From a checkpoint of a small mixture-of-experts model trained on Wikipedia.
Size: 8 layers, width 192, vocabulary 2048, 16.2M parameters.
Experts: 96 experts in each of 8 layers, 32 GeGLU neurons an expert, a shared expert of 64 neurons.
Training: a variant of Adam for the experts, 261M tokens.
Below are experts of layer 5 (counted from 0) of a mixture-of-experts language model. Rows are named router (the router's row for the expert) and show model dimensions 0-191. Each number is 128 + 24 x the weight over its row's rms, rounded and kept within 0 to 255.
After each expert's rows: "comes after" lists some tokens at least twice as common just before its tokens as in all text; "comes before" lists some tokens at least twice as common just after its tokens as in all text. This comes from a sample of Wikipedia text that the model never trained on. Tokens count by the router's weight.

# expert 92
router [130 148 152 148 156 163 161  82 101 138 158 156 174 102 111 100 100 123 138  95 119 176 140 120 151  80 125 121 136 130 122 123 111 116 126 156 149 161 116 135 104 135 156 153  90 149 148 126 128 150 137 129 137 153 168 133 130 148 121  99 126  92 114 142  93 103 127 148 141 128 160 126 103 153 159 132 103 125  99  91 115 141 128 103 131 129 134 139 108 133 114 122 152 178 176 108 102 176 147 132 165  90  70 120 112 117 168 159 130 110 138 145 134 134 118 107 100 107  96  65 129 147 152 170 133 175 141 125  92 177 127  94 151 100  82 110 173 136 131 105 109 147 135 163 111  94 144 120  91 121 147 140 145 153 110 124 138  96 112 159 110  87 159 105 117 121  83 136 131 114 128 142 164  77 135 146 125 132 119 128 144 121 147 128 112 144 133  96 156 145  93 116]
comes after: " P", "0", " p", "a", "P", ":"
comes before: "\n", " The", " In", " He", " It", " This"

# expert 89
router [109  96 161 102 177 169 111  82 108 124 107 191 170 131  91 113 148 134 126 107 104 141 132 109 147  70 148 140 136 120 138 157 138 124  88 145  92 139 149 153 117 146 122 163 135 101 158 112 129 136 156 122 141 159 163 146 122 110 138  99  91 134 123 185 100 144 111 125 153 128 165 168 111 117 133 110  96 110  90  78 106 149 109 105 103 136  94 131 104 143 108 156 120 165 133 137 159 162 123 136 138 113 124  96 144 113 134 127 155  97 158 134 137 181 122 106 112 122 140  90 134 108 159 131 119 140 133 104 105 134 107  92 121  99 101 122 132 141 129 106  84 129 152 144 133 125  88 123 124 136 187 145 131 109 115 104 103  81 111 134 122 124 173 108 146 103 142  95  98 126 136 105 151 107 117 145 106 138 173 115 143 103 105  97  89 107 150 134 108 167  94 123]
comes after: " in", "-", ",", "2", " of", " pro"
comes before: "1", "2", "o", "ad", "ice", "duc"

# expert 47
router [117 155 166 145 125 173 109  96 129  98 141 153 169 154 116 135 128 125 138 112 133 125  98 100 149  81 115 136 105  87 124 175 135 128  91 135 165 144 143 171 162 125 137 123 117 145 138 114 108 118 115  96 134 148 130 127 156 147 109 128 119 156  93 136  50 161 109 146 174  98 156 151  76 127 154  87 102 114 113  75 114 144  72 156 117 101 161 186 111 142  95 127 123 137 153 140 112 128  95 117 162 134  76 106 132 141 166  89  91 101 165 131 128 122 146 111  95 127 105 102 161 109 170 146 120 149 145 133 128 135 100 108 122 112 134 161 160  98 143 131 136 146 133 108 115 141 133 132  94 155 151 111 131 130 131  98 122 104 120 159 108 107 128  98 140 103  99 137 141  99 102 122 135 150 137 115 141 112 128 141 100 111 124 125  84  90 118 113 117 153  96 104]
comes after: "2", "1", "|", "0", " in", " the"
comes before: "2", "0", "1", "9", "s", "8"

# expert 70
router [185 158 146 136 121 131 131  82  81 148 106 131 161 114  94 121 139 160 162 117 134 149 103 155 111  75 134 113 123  76 113 133 136 118 101 139 142 121 162 147  98 175  86 152 130 139 144 118 172 151 131 111 161 124 132 133 147 120 112 116  76 160 108 174  90 120 113 126 132 146 142 152  84 119 148 115 116  88 101 143 129 156 100 151 132 116 150 135 115 133 115 129 131 137 155 122 126 159 144 145 143 117  51 118 131 149 102 141 124 112 147 147 147 139 114 151 155 109 150 121 133 133 134 124 135 173 102 128 100 126  91  86 162 125  65 140 126 156 122 125 112 131 150 153 145  58 122  87 104 143 153 145 160 111 132 105  99 126 117 118 112 108 155  97 102 108 107 104 155 115 139 107 132 124  91 128 131 132 154 162 128 124  64 104 117 154 137 119 155 171 128 124]
comes after: " |", " H", " P", " C", " L", " ex"
comes before: "1", "2", "3", "4", "5", "t"

# expert 23
router [ 83 119 133 152 136 149 157  96  68 124 143 184 133 111 129 112 126 138 148 122 110 149  98 104 115 112 124 147 125 111  93 168 117 109 123 118 116  91 136 119 128 124  94 112  96 138 167 106 125 109 157  66 114 138 162 152 122 118  90 141 116 157 121 175  47 145 164 125 138 133 149 162 104 151 152  89 127 100  65 100 107 104 117 132  99  98 113 119  96 152 122 141 116 157 188 169 169 135 113 122 137 119 109  96 150 141 117 138 121 100 119 101 124 134 129 124 155 101 117 118 154 180 142 149 109 148 119 150 126 139 115 140 168 107 124 163 161 118 135  73 105 146 170 170 124 112 152 105 138 143 114 123 171 103 118  93  95 116 125 128 137 147 180 101 120 108 108 142 158 107 126 137 145 129 128 123 130 131 120  85 141 107 129 116 129 132 124 124 155 137 123 138]
comes after: ".", "\n", ",", "==", " ==", "==="
comes before: "\n", " The", "==", " the", "The", " In"

# expert 44
router [160 126 148 142 124 175 152 110 121 147 151 132 120 163 100 119  87 143 176 111 118 124 145 118 120  95 127 136 144 107 127 116 170 129 111 116 144 128 146 170 132 151 112 119  95 101 171 171 132 157 120  85 138 123 150 153 141 138 111 105 115 101 101 198  52 129 114 180 151 129 160 134  90 136 128 134 120 128  85  67 109 120 100 167 141  95 131 136 109 132 118 103 146 150 158 124 124 129 145 146 141 146  69 126 101 127 137 119 129 137 138 110 158 125 144 123 143  93 116 116 122 161 162 150  95 125 131 107 113 119 148 116 155 150  81  89 157  99 149  97  98 110 164 121 113 142 105  86 158 109 107 115 140 129 146  87 109 106 105 135 126  91 142  80 141 140  81 152 118 109 126  92 124  95 120 109 121 120 154  94  96  99 133 122 121 106 133 121 109 135  93 127]
comes after: " |", " S", " (", " s", "|", " the"
comes before: "1", "2", "0", "3", "k", "mer"

# expert 58
router [128 132 112 117 132 134 125 112 100 108 130 229 172 120 126 123  87 134 108 136 117 159 110 103 158  89 120 145 134 125 118 160 149 112  93 136 162 142 138 107 160 129 118 129 119 140 131  89 122 112 148 117 115 175 120 144 126 147  97 145 112 155 136 130  57 170 101 135 115 110 133 127 100 131 106 114  60  82  83  98 113 161 108 116 131 129 116 133  96 163  89 142 166 140 167 101 108 144 121 119 137 110 113 116 117 128 148 145 125 135 130 106 104 130 120  95 151  88  92 123 172 142 141 146 105 157 139 131 118 146 100 107 130 137 101 135 137 121 132 108 114 161 106 123 141 162  93 139 153 118 185 131 140 131 121 123 133  93 127 163 152  71 124 112 119 113 131 150 162 159 136  97 141 130 116 140 177 144 134 119 126  68 105 100 114 127 144  99 130 153 109  93]
comes after: "1", "0", "2", "–", "3", "8"
comes before: " |", "s", ",", ")", "–", "9"

# expert 62
router [128 140 125 119 153 153 100 130 105 133 124 156 118 105 120  90 116 113 113 128 102 118  84 134 130  50 135 156 162 123 121 179  89 132 105 143 165 147 142 137 176 144 134 131 111 114 167 122 129 128 128  81 143 181 106 151  97 157 140 114 102 106 109 141  68 129 133 163 131 138 155 156 119 124 161 137  96 124  97 116 114 126 109 130 103 132 107 133  97 137 147 144 101 125 166 120 131 202 145 141 160 141 111 131 119 184 124 111 118  85 118 122 137 127 119 116 175  80 141 134 107 110 170 131 138 171 126 133 106  95  80 136 150 104 113 105 128 126 158 106 132 119 152 133 123 137 101 128 179 111 138 142 127 115 101 139 111 105 108  91 157  69 125 115 103 112 102 140 137  96 114 151 125 121 116 130 143 113 153 128 110 104  86 136  78 118 125  79 156 121 108 131]
comes after: " ", "1", "9", "2", "3", "4"
comes before: " |", "0", "9", "8", "5", "7"

# expert 10
router [109 104 159 144 125 141 149 129 121 170 164 162 121  90 112 141 148 169 151 147 146 129  77  91 118 104 102 147 152 138 124 172 134 140 100 125 109 152 139 138 175 128 106 177  95 136 159 150 131 120  92 102 129 156 118 166 116 113 122 115 128 135 130 136  63 142 148 147 113  91 112 174  97 118 139  89 110  95 128 126 123 109 143 105 111 132 139 123  81 167 160 104 119 121 138 126 153 132 139 122 134 150  77 108  98 104 141 123 107 118 170 122 137 146 133 159 148 127 105 105 171 159 182 171 114 140 157 123  91 150  80 137 125 102 104 155 128 146 145 124 127 122 144 165 177 114 105 102 170 125 102 143 122 116 123 112 127  90 104 144 114  92 156 134 164 158 148 136 132  82  98 110 153 112 109 100 149 143 145 133 114 119 126 161  99 159 142  98 106 149 119 112]
comes after: " ", " r", " R", " w", "r", " l"
comes before: " |", "s", "0", "ing", ".", " of"

# expert 50
router [108 135 149 135 151 128 148 117 112 121 124 144 154 120  91  94 128 158 116 110 125 130 135 160 147 108 143 104 109 111 141 150 182 131 122 120 116 170 110 165 120 134 117 145  73 139 134 141 137 130 100  91 125 154 144 152 140 141 132 115  99 149 117 160  71 129 133 148 120 102 144 152 127  98 168 132 128 102  95 100 116 133 130 118  99 154 151 145 111 131 137 113 143 129 162 120  98 179 138 143 132 147  72  95 120 109 128 122 145 157 162 153 123 158 157 126 128 119 127  92 169 116 148 132 120 170  98  83 121 129 104 137 138  89 139 112 187  98 131 120 112 120 145 141 115  92 140 101 116 131 160 141 182 123 104  90  90 123  90 121 183 117 132  81 136  74 100 120 134 128 101  91 146 119 105 156 123  99 162 126 106  94 128 152 145 123 151  58 113 144  92 162]
comes after: " |", "|", "0", ";", ":", "9"
comes before: "1", "2", "3", "4", "5", "0"

# expert 63
router [144 101 145 145 127 154 118  99 122 136 137 181 144  97 124  98 107 164 153  71 102 142 123 110 160  94 137 134 117 113 142 149 141 126 113 130 154 111 142 157 159 142 126 163 108 110 149 156  97 140 119 100 162 178 130 153 120 150  99  93 108 128  99 158  71 122 151 137 126  96 109 204 136 123 137 127 105  81  82 118 121 152 123 138 125 133 168 150 117 150 116 124 127 136 116 145 154 157 142 128 126 136  65 135 127 116 124 120  94 105 152  79 131 158 122 155 156  88 104 151 153 127 149 149 129 137 135 148 121 131 111 128 135 132 113 103 126 168 138 105  75 187 164 127 152 123  99 131 182 145 146 153 133 127 131  76 101 129 165 133 136 100 159 102 161  90 131 112 135 140 123 131 107  99 124 109 123 127 115 125 114 101 152  88  97  91 120  98 138 150 130 137]
comes after: " in", " of", "2", " on", " In", " from"
comes before: " ", "|", "ast", "F", " time", "ex"

# expert 9
router [120 135 158 170 129 110 157  90 107 159 143 182 150 120 138 117 115 133 135  63 104 145 130 100 144  98 147 140 125 147 105 167 143 118 113 142 130 130 135 148 143 133 101 157 112 128 170 149 123 143 105  87 155 177  98 133 132 129 118 143 119 134 134 156  67 135 153 130 143 118 116 145 105 129 141 122 104 102  81 122  91 128 133 148 128 155 138 142 104 151 150 152 132 142 136 110 138 115 102 101 118 139 105 149 164 110 107 102 120  86 110 129 104 131 122 110 130 125  93 133 148 144 138 129 109 168 145 120 106 120  97 140 114 113  88  91 128 135 133  92 131 167 148 185  96 147 104 123 158 123 170 133 130 168 133  74  97  96 106 163 152  77 160 115 151 120  88 162 167 126 135 100 123 146 100  89 143 142 163 106 113  72 124 149  97  82 110 110 143 156 110 130]
comes after: "1", "2", "0", "3", "9", "4"
comes before: " ", " —", " \"", " +", " −", " W"

# expert 54
router [127 130 132 127 135 154 154 100 110 156 127 163 123 127  91 102 103 151 141 111  88 121 112 156 140  66 150 115 120 107 112 124 155 118  96 126 164 123 128 162 177 136 118 135 102 120 149 136 138 101 122  92 134 127 116 148 139 148 129 106 102 131 132 126  91 110 128 138 100 124 154 166  61 144 127 117 102 104 117 112 118 143 142 121  77 118 154 141  89 115 112 134 134 123 177 114 127 187 143 126 138 113  86 103 125 168 104 128 124 101 182 138 131 102 144 144 173 100 157 141 150 164 171 150 116 142 140 131  88 146  93  85 136  98 139  99 134 132 160  70 121 137 108 136 161 150 119 107 198 120  93 117 137 121 140 108 115  85 114 107 153  93 128 100 114 114 154 105 110 142  96  90 119 116 132 135 127 111 124 154  71  76 115 112 124 134 137 104 149 140 128 131]
comes after: " |", " ", " R", " B", " C", " W"
comes before: " |", "|", "A", "R", "–", "S"

# expert 38
router [161 144 132  98 140 175 160  78  92 118 117 160 119  94 120 137 116 168 103 120  99 160 101 151 143 103 140 141 140 101  92 170 131 114 131 106 157  96 175 143 169 118 141 151 111 153 196 126 149 120  92 128 142 147 134 173 146 143  93 127  97 139 104 145  85 120  91 130 170 132 138 139 106 151 171 130  94 138  73 101 115 110 125 134 144 157 150 148 113 122 118 156 124 148 133 118 135 153 143 118 125 113 102 103 122 165 120 103 128 125 133 109 129 137 123 136 110  98 106  98 137 132 135 136 126 170 159 132 134 155  95 101 131 134 112 173 139 175 132 139 126 151 174 146 169 118 136 116 140  99 140 132 132 119 103  81  98 106 120 102 126 117 128 120 110 110 103 125 149 138 118 132 144  90  79  83 156 151 158 150  85  95 136 120 130 105 133  64 149 141  97 126]
comes after: " ", " the", " The", "|", "The", " ("
comes before: "9", "0", "1", "8", "2", "5"

# expert 31
router [108 152 145 119 154 157 134 114 115 158 139 136 133  90 155  85 151 125 134  99 121 147 126 120 208 111 144 139 149 101 111 169 140 120 103 127 177 100 143 135 134 161 115 153 108 120 185 112 132 115  92  96 124 122 134 176 147 143  91 149  90 101 107 150  73 125 102 148 141 108 120 148  90 156 163 139  72 112 100  94 139 146 104 145 112 122 122 142 137 120 118 148 131 126 182 130 118 180 115 119 156 144  93 103 106 144 130 109 116 108 116 113 175 141 127 126 117 132 109 123 177 145 109 162  98 156 153 161  96 137  93 126 148 114 136 122 150 113 126  84 108 132 195 110 157 150 109 109 146 115 107 144 161 134 113 123 108 128 100 106 113 127 128 113 131 113 125 111 167 133  75 110 142 110  91 121 125 144 137 119 127  87 100 104 127 160 104 121 112 118  96 147]
comes after: " ", ".", " (", "a", "–", "i"
comes before: "0", "9", "8", "5", "6", "7"

# expert 41
router [147 120 150 139 126 141 111  77  95 143  96 144 123 106  97  89 115  98 127 128 136 114 132 104 120  46 115 117 130 116 127 148 157 129 119 122 141 142 170 146 166 161 148 141 116 141 148 101 116 155 143  99 115 163 127  98 127 150 120 123 119 132 160 144  72 105 157 117 157 145 136 133 104  93 134 102 117 149 102 131 119 130 105 133  72 170 115 133  99 150 129 112 111 110 176  95 138 127 150 168 115 141  90 138 114 131 145  97 152 130 100 128 120 176 155 113 142  94 123  77 145 115 125 188 120 126 160 131  86 119  95 118 144 106 129 111 119 176 125 139 153 147 147 158 144 123 121 139 154 105 137 112 136 133  98 154  95  72 132 108 124 125 102 123 121  98 119 122 162 110 109 116 141  76 101  67 141 128 174 143 124 124  99 114 142 109 163 103 109 174 117 131]
comes after: " |", "\n", ")", "-", "|", " m"
comes before: "|", "-", "\n", ":", "er", "|---|---|---|---"

# expert 73
router [125 124 136 125 156 168 128  81 101 118 160 120 165 109 143  90 123 157 109 152 142 125  93 123 156  97 143 132 154  91 113 169 109 131  96 134 145 108 125 143 147 144 137 160 128 143 156 113 140 136 144 103 164 168 130 171 129 128 123 145 129 139 130 162 100 117 112 108 104 122 158 142  83 115 140  96 147 124  91 100  93 135 115 116 107 130 138 126 101 172 108 110 174 136 158 118 146 176 114 119 147 101  99  99 112 127 121 105 120  90 119  83 107 131 106 133 147 104 121 128 162  94 155 168 114 143 163 146  66 123  89 131 129 127 137 145 120 177 161 110 140 122 124 134 179  88 114 121 134 117 107 186 189 131 152 132 121 122 110 150 120 114 141 100 173  90 138 145 139 116  88 118 139  95 112 106 168 146 170 138 142  92 135 106 143 144 141 109 129 150  91  97]
comes after: " ", " H", "–", " h", " R", " ("
comes before: "9", "8", ",", "7", "–", "5"

# expert 18
router [ 83 131 137  92 122 137 127 107  97 165 109 169 168 113 136 134 115 137 131 129 100 117 135  92 167  97 137 151 178 124  92 146 113 123 102 134 145 164 130 157 151 134  99 139 108 148 145 119 144 130 149 108 137 155 128 164 135 146 154 113 109 141 153 125 110 130 142  92 117 102 140 167  57 116 161 116 111  72 121 123  98 101 118 133 118 141 108 129 106 150 121 127 106 100 184 133 120 137 127 124 120 158 112 118 124 169 149 116 177 125 142 101 109 113 120 129 147 129 137 125 153 103 128 140 125 206 175 153 113 122 111 140 120 130 140 101 151 151 153  78 160 139 179 164 109 146 112 131 136 135 142  98 150 129 101 119 134 119 107 140 118  70 159  98 137  94 120 131 120 107  91  87 152 110 113 109 103 103 134 123 131  58  97 117 128  91 107 100 119 165 111 138]
comes after: "9", "1", "8", "7", "i", "2"
comes before: ",", "s", "–", ")", " (", "a"

# expert 71
router [133 114 118 125 151 175 136 112  97 137 153 157 157 138  83 128 121 142 119  88 121 121  86  99 162 107 150 139 192 112 115 147 108 150 100 138 131 113 139 127 159 120  75 113 102 147 137 133 165 134 120 111 107 167 129 151 123 144 141 113  96 102 145 169  66  92 128 121 110 125 145 139 114 140 124 101 103  85 119  86 127 150 135 124 115 128 136 135  99 135 125 146 115 114 120 116 153 154 120 129 151 127 115 134 115 159 121 103 106 142 127  96 121 142 151 110 142 122 147 145 139  99 162 141 106 150 176 158 102 153 129 141 117 139  87  98 138 163 165  76  99 108 137 137 126  92  95 132 142 113 137 123 126  87  85  95 110 101  90 158 138  83 139  88 137 128 154 103 128  94 101 122 142  80 131  78 124 110 178 105 111  84 117 135 103 156 128  73 133 158 110 152]
comes after: " ", " L", "1", "9", "–", "7"
comes before: " |", "1", "2", " to", ",", " by"

# expert 67
router [111 111 160 141 113 133 142 121 129 108 107 180 124  82 118  73  95 123 157 136 101 115  82  92 142  94 119 121 159 116 113 114 150  85 143 147 146 158 125 127 115  83 142 121  96 146 110 115 107 138 127 105 164 138 133 141 139 128 135 109  97 137 141 157  96 131 140 159 112 163 145 121 120  89 135 118 111  96 110 105 107 130 140 131  94 139 165 131 112 142 112  97 143 140 139 116 122 157 158 150 118  88  77 124 101 145 128 150 116 115 151 117 129 150 163 137  94  82 105 128 156 108 153 163 128 175 160 115 118 118 130  94 143 144 111 124 160 142 129 122 134 138 100 133 139 107  73  75 158 114 166 156 143 125 132 106 150  69 123 152 161 106 153  78 122 162 128 113 140  93  67 131 115 102 131  85 128 135 184 156 124 114 114 103 109 147 110  85 128 158 123 125]
comes after: " ", "9", " D", " a", " d", "–"
comes before: "8", "7", "0", "6", "9", "5"

# expert 19
router [124 118 116 111 133 139 168 139  98 162 135 154 155 130 128 129 139 150 129 167  79 136 126 116 109  89  89 168 136 122 128 131 165 111 150 126 123 133 158 147 175 134 144 152  88 123 163 110 127 149 108 115 106 120 126 153 153 120 104  91 101 116 156 152  62 132 144 131 137 113 154 165 113 129 124 132 114  91 116 117 117  99  95 144 108 109 141 144  98 158 120 138 121 155 168  87 137 172 153 109 110 104  45 138 126 119 105  87 147 152 155 119 165 139 151 138  82 113  76  91 107 131 169 133 127 123 159 141 110 132 121 118 171 138 107 107 100 160 158 113 144 149 130 188 153 135  85 118 138 129 166 137 145 111 100 125 156  95 100 141 119  91 136 128 119 139 139 137 141 111 152  83 113 127 125 141 141 118 166 130 115 138 112 108  95 112 132  74 133 137  97 110]
comes after: " T", " t", "t", "5", "T", "6"
comes before: " |", ":", "|", " of", ";", "=="

# expert 57
router [116 123 143 155 142 168 174 146 104 133 145 142 156 162  81 136 101 153 111 109 102  97 153  91 160 107 148 125 129 126 110 153 116 107 112 162 157 137 124 160 109 128 126 155  75 136 140 140 140 117 132  58 133 136 166 133 130 128 105 129 106 152 159 156  74 128 151 157 121 136 138 144 102 110 146  97  78  89  89 109  86 133 124 112  90 113 122 107 114 118 111 148 128 145 122 105 106 139 133 109 131 107 122 134 101 140 114 127 126  85 119 124 146 147 154 171 172 116 158  91 143 133 151 143 120 219 154 137  91 131 140 123 127 131 123 149 146 100 130  71 108 123 144 192 145 155 117 137 149 134 141 124 160 119 127 156  94 115 130 164 128 129 179  91 118  97 115 122 168 122 117 126 131 116  66 148 126 127 144 132 125 138 118 131 148 138 131 128 122 134 128 172]
comes after: "ed", "s", ",", "es", "ing", "ation"
comes before: " the", " a", " The", " and", " his", " S"

# expert 94
router [121 151 180 120 126 168 157 128  93 123 114 158 126 127 141 105 145 165 158 144 115 137 116 132 147  87 101 164 108 106  80 156 170 122 123 126 177 124 148 158 135 146 129 151  86 115 157 133 129 110 125 117 124 151 136 135 128 168 121 102 127 113 121 157  37 119 106 132 149 156 166 157 144 138 126 139  87 128  92  78 116 128 152 101 100 148 170 168  75 119  84 135 100 161 154 113 107 116 149 133 123 103  81 112 105 131  97 110 118  89 144 139 139 132 141 145 105 119  98  92 136 135  73 131 107 153 168 136 138 100  87  95 159 106  98 136 126 167 104 131 120 155 153 131 114 138 109 134 129 123 135 146 114 101 131  98 119 121 144 147 144  87 126  91 167 128 158 114 137 145 130  98 110 112 119 123 127 157 134 138  76 124 132 139 131 101 138 104 136 146 141 150]
comes after: " ", " |", " M", " the", " m", "4"
comes before: "0", " ", "|", "2", "9", "3"

# expert 40
router [ 98 115 117 163 103 167 169  92 120 118 122 156 150  96  96 101 106 121 142 140  99 126 116 120 135  62 111 168 136 120  73 132 152 128 126 155 121 144 149 155 124 168 131 127 116 139 143 115 129 144 136  86 122 131 147 146 154 149 117 105  65 173 168 134  73 124 123  95 129 134 126 159  86 135 107 110 145 147  87 104  67 136 121 125 117 141  94 161 120 122 116 148 141 157 112 104 108 129 142 129 165 135  80 114 123 133 176 101 166 107 116  85 164 156 124 119 135 117 126  92 167 127 107 152 129 132 154 132 133  80 135 100 137 117 112 136 116 121 119  85 140 145 175 136 147 132  96 105 153  89 116 148 142 139 112 126 127 112 104 174 121 121 150 105 148 120 104 139 138 132  86  95 113 128 132 117 126 104 142 138 128  97  92 138 151 103 146  66  99 121 112 105]
comes after: "\n", ".", ")", "==", "|", "ia"
comes before: "-", "\n", "|", "==", "===", "The"

# expert 43
router [103 116 168 140 108 144 145 117  71 152 140 178  96 153 124 148 103 163 133 138  73 111 128 126 141  91  93 154 144 174 140 148 136 113  95 175 141 163 112 168 169 157 111 134 121 152 152 125 160 144 138  68 138 155 106 125 120 115  95 112 108 126 125 122  83 137 120 123 136 109 138 110 116 121 136 123 103  55  99 133 150 137 131 110 126 102 129 131  95 106 112 113 146 126 194 126 120 179 156 121 122 129  60 140 165 140 146 124 136 127 141 152 137 126 148 134 137 127 145  90 191 131 170  88 128 162 165  88 118 122 100 112 146 129 135 125 141 146 136  97 124 169 142 152 149 107 145 129 131 117 141 155 134 111 112 110 104 123 161 105 138 118 156 121 111  91  95 127 153 121 142 102 119 163 149 111 154 133 167 131 127  99 108 135 132 140 142  94 117 157 134 115]
comes after: "0", ".", " |", "8", ")", "C"
comes before: "|", " |", "%", "ed", "5", "3"

# expert 12
router [ 90 154 139 123  78 136 167  91  92 157 131 141 165 150 118 100 136 176 140 105  99 143 119 121 163 101 148 135 129 100 102 144 133 104  78 122  98 167 118 164 144 109 100 137  96  98 133 102 143 127 112  81 135 169 160 135 128 156 160  99 117 104 123 142  92 143 127 135  90 121 158 140 116 152 142 139  80  99  93 116 140 100 148 170  98 127 148 134 114 173 152 147 132 135 151  88 123 154 116 154 118 149  65 144 164 123 155 127  97 103 114 103 151 117 162 147 124 114 109 122 157 135 131 143 121 195 130 119 130 167 125 107 158 128 105  95 127 125 131  99 151 157 172 146 128 123 160  79 164 150 137 132 154 140 131 115 136  93 105 155 142 104 147 122 137 122 128 120 127 117 136 132 146 152  99  85 122 149 128 116 114  57 128 147 132 113 119 105 140 123 112 138]
comes after: "0", "1", "\n", "9", " d", "5"
comes before: " ", "6", "8", "7", "5", "4"